Below are experts of layer 9 (counted from 0) of a mixture-of-experts language model. Rows are named router (the router's row for the expert) and show model dimensions 64-127. Each number is 128 + 24 x the weight over its row's rms, rounded and kept within 0 to 255. Numbers have three digits each.
After each expert's rows: a language model's description of what the expert responds to. This comes from a sample of Wikipedia text that the model never trained on.

# expert 43
router:128109103122150109128133134105151124103142137137139126130123112127133106110093126152172147128092156129095108168147124104181119182140144127198102136111101120120113139156121156117145132121106099
What it handles: Adverbs, copulas and participles after is/was/not, like very, is not, may be, prior, qualify, indicate, selected, assigned.

# expert 32
router:137149090144148128124119083120138132115113038136133114137127093120113129097094152130154167114099138114166162181165164101167106121127155119193139113094110080134079155122113125113097119128106083
What it handles: The last three digits of four-digit years after the leading 1 or 2, as in 1926, 2024, 1567, in tables and date ranges.

# expert 49
router:143143126118174128143141125163104100118149103147093112131136110128121109097101127133157142110130128125158162182124143129149136163122133132136150164139131136113143168139145094153118152151108112
What it handles: Lowercase fragments of Latinate words at the start or middle, such as re-per-toire, d(oped), opt(ical), int, recept, obst(etrical).

# expert 10
router:174120088112150138132102096123173097131090083131130113109126113128112130082129112149184168147084149135148139192129119124146116117149122123137125148168130138122088143129155163134086128157101104
What it handles: Base verbs after to or a subject, such as hold, seek, represent, accept, serve, plus candidate, vote and percent cells in election result tables.

# expert 16
router:153142113111135139107119122107132125140096081162138091164138108118155127115115105138168138090110148136130170152090165103132117168117130092151134101176092106104081155140158135110129162127080138
What it handles: Word-initial R, r or consonant-cluster pieces such as Br, Tr, Pr, Gr, as in full-rigged, Pacific Rim and Rio, plus line breaks and bars in lists and tables.

# expert 55
router:122125147118124115138105099138130129094142096156156110131149125128138132140128138111176185133118132111156162184105143095139120115111147145124115127121105125148103121134144162150113145167125149
What it handles: Everyday nouns for materials, resources and technologies, such as water, coal, iron, engine, art, wood, air, guitar.

# expert 7
router:144128084114171111106139144134088085131166100160129110116110088127134145099140152164192163165119134115147156153114142096141099116150135142122144134140165084108105152159132145117154163136110102
What it handles: Reference and numbering markers such as No., #, Vol., Part, reference, and list dashes opening infobox fields like "- Nickname".

# expert 39
router:138152089100172068113148071122126081133124095159167137139117080127075116126096140157163165130121109144155145174140150103128136142126160165158120104107102085107100129143142151123131110174079100
What it handles: Adjectives naming nations or scope inside organization, award and event names, e.g. American Society, European Team Championships, World, Danish Academy, National.

# expert 17
router:135157136098154097108109123120137138138134071178149105120126149130112118108119123138178175136104136151184154142149170112132139150122144099148126168114130084133098131154125164112121131146089134
What it handles: Final nouns of award, championship or degree names and digits inside parentheses, such as Prize, Award, Championship, degree, (2005).

# expert 4
router:197173100124127129122121115137131123101098112183130115141165127096119112143114133120180130104160180107145160155106128122133119166145119111136129112111121059125106169138112141144072170138104114
What it handles: Military vocabulary in war and service biographies, such as Infantry, Corps, Battalion, escort, reconnaissance, plus numbers and headings in military articles.

# expert 58
router:164154104122196122123140098132111119138141127163114108142129136109135080142091142113149196141125153134141114169147151070126142145115146115129090112107108104127091168148139173110105091162132123
What it handles: Vowel-final pieces such as i, a, o, ini, ari, ani that end non-English names and places, as in Luigi, Lazio, Hietaniemi, KwaZulu.

# expert 62
router:124126101117139116116168127104156103147117104124090119117175098126131162087068155090152183117143112132144179128128143103127117146114158152133108127120140107085086167159122136128119099140125118
What it handles: Double line breaks ending paragraphs or infobox blocks before headings or new articles, plus openings of quoted titles in lists and succession boxes.

# expert 24
router:131141105086138116117138108154108126136119103155180098118187119123134110120112132109162151142126116102170179136131152089159089132125178157124088123115123098122112102154118096117122136154124116
What it handles: Common short words starting compounds or phrases, such as long, short, light, hand, good, b, often in Lightweight, busiest, or aviation text.

# expert 29
router:124144116130157104125142147138107114101134101136172129147173143128114143113075113124118205123105146141139112123125152131122134105101142144146101124104120121147118152123108111170104104163077135
What it handles: Pieces like ak, ag, ok inside names, plus words such as head, Chief, Mad, flag, as in Lakers, Dakota, staging.

# expert 21
router:150144092103166116124086112125162132128148126175139107181140118136111150080124175138142146112138129085146164143121131115154127151128137121141150156141084136103104132105142114102087141122087119
What it handles: Table pipes, line breaks and en dashes in sports and election tables, plus spaces and short function pieces between numbers, as in Round of 32, Set 4.

# expert 34
router:145174078113145073106118092131141101138125101181153145138122081127101097148093112158169145132108152141156157166098113125150112151123132139180111103097128079107097126116118146156125142164088113
What it handles: Head words inside names of armies, governments, universities and associations, such as Army, Corps, Defense, Administration, Association, usually after National or Royal.

# expert 12
router:117136104154150103178140088129094117145138089174130100142132107125090116099131135120179178131112149116121147156107154101151140154142168145148117143134119127156126146162157126115136130114090149
What it handles: Pipe separators between numeric cells in statistics tables, especially sports stats, plus semicolons in score lists and ") | " after units.

# expert 59
router:175129103131177078151150087166111121114079110144128077120165079130083119068109158115130137125099132141140118157112165111163064128138136159129100146087086113127087139125145159106101103150113111
What it handles: Short word starts like se, e, o, De, especially in ship and sea contexts, such as seas, seismically, tonnes.

# expert 25
router:172160074143160113115135142139115114140132113170145140130168113122087109105077122106156148152105110135155149149156145107144124129109169138152122127061082088106075159169145136075111143141120080
What it handles: Nationality and language adjectives such as American, British, English, Italian, Hungarian, especially opening short biographies after a title heading.

# expert 22
router:149143129131147096118157121122137092118107089157129098143104112127159135121121146135180171139098107130115165154142154104124104125111129160144155165094121146121102129122166143126128158126085100
What it handles: Word-initial prefix pieces such as pro, pre, inter, trans, comp and Ex that begin longer words, as in problems, procured, prostaglandins.

# expert 45
router:124166106110136096167115107122131100125121082148111110132123111126150116108093127141153152132118142096172144151157142083136142128172156130159114138121130131123125148124119116118096155120104131
What it handles: The word the, alone or fused with a preceding preposition or verb, as in of the, at the, during the, is the.

# expert 38
router:164114114114147122119152097103087147138135050103123094119170137124105137092119112144151195114112150079134165155137167089095112136125121103084132124106087097090113162107107129135110115125123116
What it handles: Letters and separators starting values in album infoboxes and discography tables, such as Genre: Folk, Label: Emerald, column bars, and non-album singles.

# expert 31
router:114144104118124119092096106135104104138128071151125123151110132105095113125136159128172179132101124103145154130078127081165072157130108129181131143116136147122106159101130131104142124154112118
What it handles: Pipes, parentheses, dashes and semicolons that follow a number and precede another, in statistics tables, climate data, population changes and track listings.

# expert 35
router:139139115087176154134141089135104106087102092146125115132133111126114132114117143144159155113109107131134147156119173095150138127120116115130096180109102112121096151121125142087088168166123118
What it handles: The word All in titles and honors like First-team All-Pac-10, plus given names such as Michael or Steve, and words like kn, Despite.

# expert 5
router:139109120108164124122135084124146129139107090142118097156141092126103138138157115130160172148122154119153157150149139107149112136111164162147110112135148102144137144134129117142134155113044122
What it handles: Prepositions, spaces and list dashes placed just before a year or number, such as in 2013–14, from 1988, since the 1960s.

# expert 11
router:164137121142144104149099096137141116137114095168109106133134102129092114098120124138165131114119140126143131155119118104136114109142157136147144130103078102097106155135133123104140127149083105
What it handles: Commas, and, and field labels joining occupations or fields in biographies and infoboxes, such as filmmaker and screenwriter, American, Occupation:.

# expert 1
router:105111127099168127118149108132134085093141095153096093108157138125163148131126135112121170151087112141123170148112143108182099082139149116133146115152098112142138161139103160153106174142109108
What it handles: Opening pieces of words, often capitalized, in government, law and court text, such as App(eals), Ab, Nov, ob(literate), Ex.

# expert 50
router:151113108115157088116148109126136121133089098159118098163129121128104131103147132164147158129119136119133128156140168117134105135145146128113119126113123096130150137146134112146135159108073147
What it handles: Hyphens, dashes and periods inside ISBNs, URLs, initials and compounds, such as 978-1-...-9, latrobe.edu.au, Ethan A., plus some sentence-final periods.

# expert 44
router:150127093112155097137124121160112129095125122149171148145144099125085142100124141117154174142139169133148126175114145079120142149159160142143108113097084078108090129122120133115105144171095109
What it handles: Second pieces finishing concrete nouns and adjectives after a split start, such as harpoon, pistol, punk, fingerboard, plus whole nouns like gun, fire, rock.

# expert 28
router:109140112114150117134109091093136134130090111131099111149107117122128132148112136125161167143126124117132162136150161150159123138137165153159110104116118138115096147158164178135109149137089112
What it handles: Raw UTF-8 lead bytes of Chinese, Japanese, Thai and Greek script, plus table bars, coordinate separators, and odd pieces like spok and Dev.

# expert 53
router:148101057127158131168167089138093099105128104157104130149159130122112110130083138124162147123112135117200177135117120113127134145133140089133159128126117106107120106129139135129115113124112121
What it handles: The piece en inside words and names like Leninism, Genevieve, Penry, plus single digits in citations, ISBNs and scores.

# expert 15
router:165147133143141061096155108148133105141129098149113107143152090132136164152091131138137154128109151101146122162152172144126125125132150131139125156135121089129109135133101149132120163168135131
What it handles: Word-initial W or w split off at the start of titles, surnames and names, e.g. Wiggs, Widow, Witness, Wimpy; also W in win-loss records.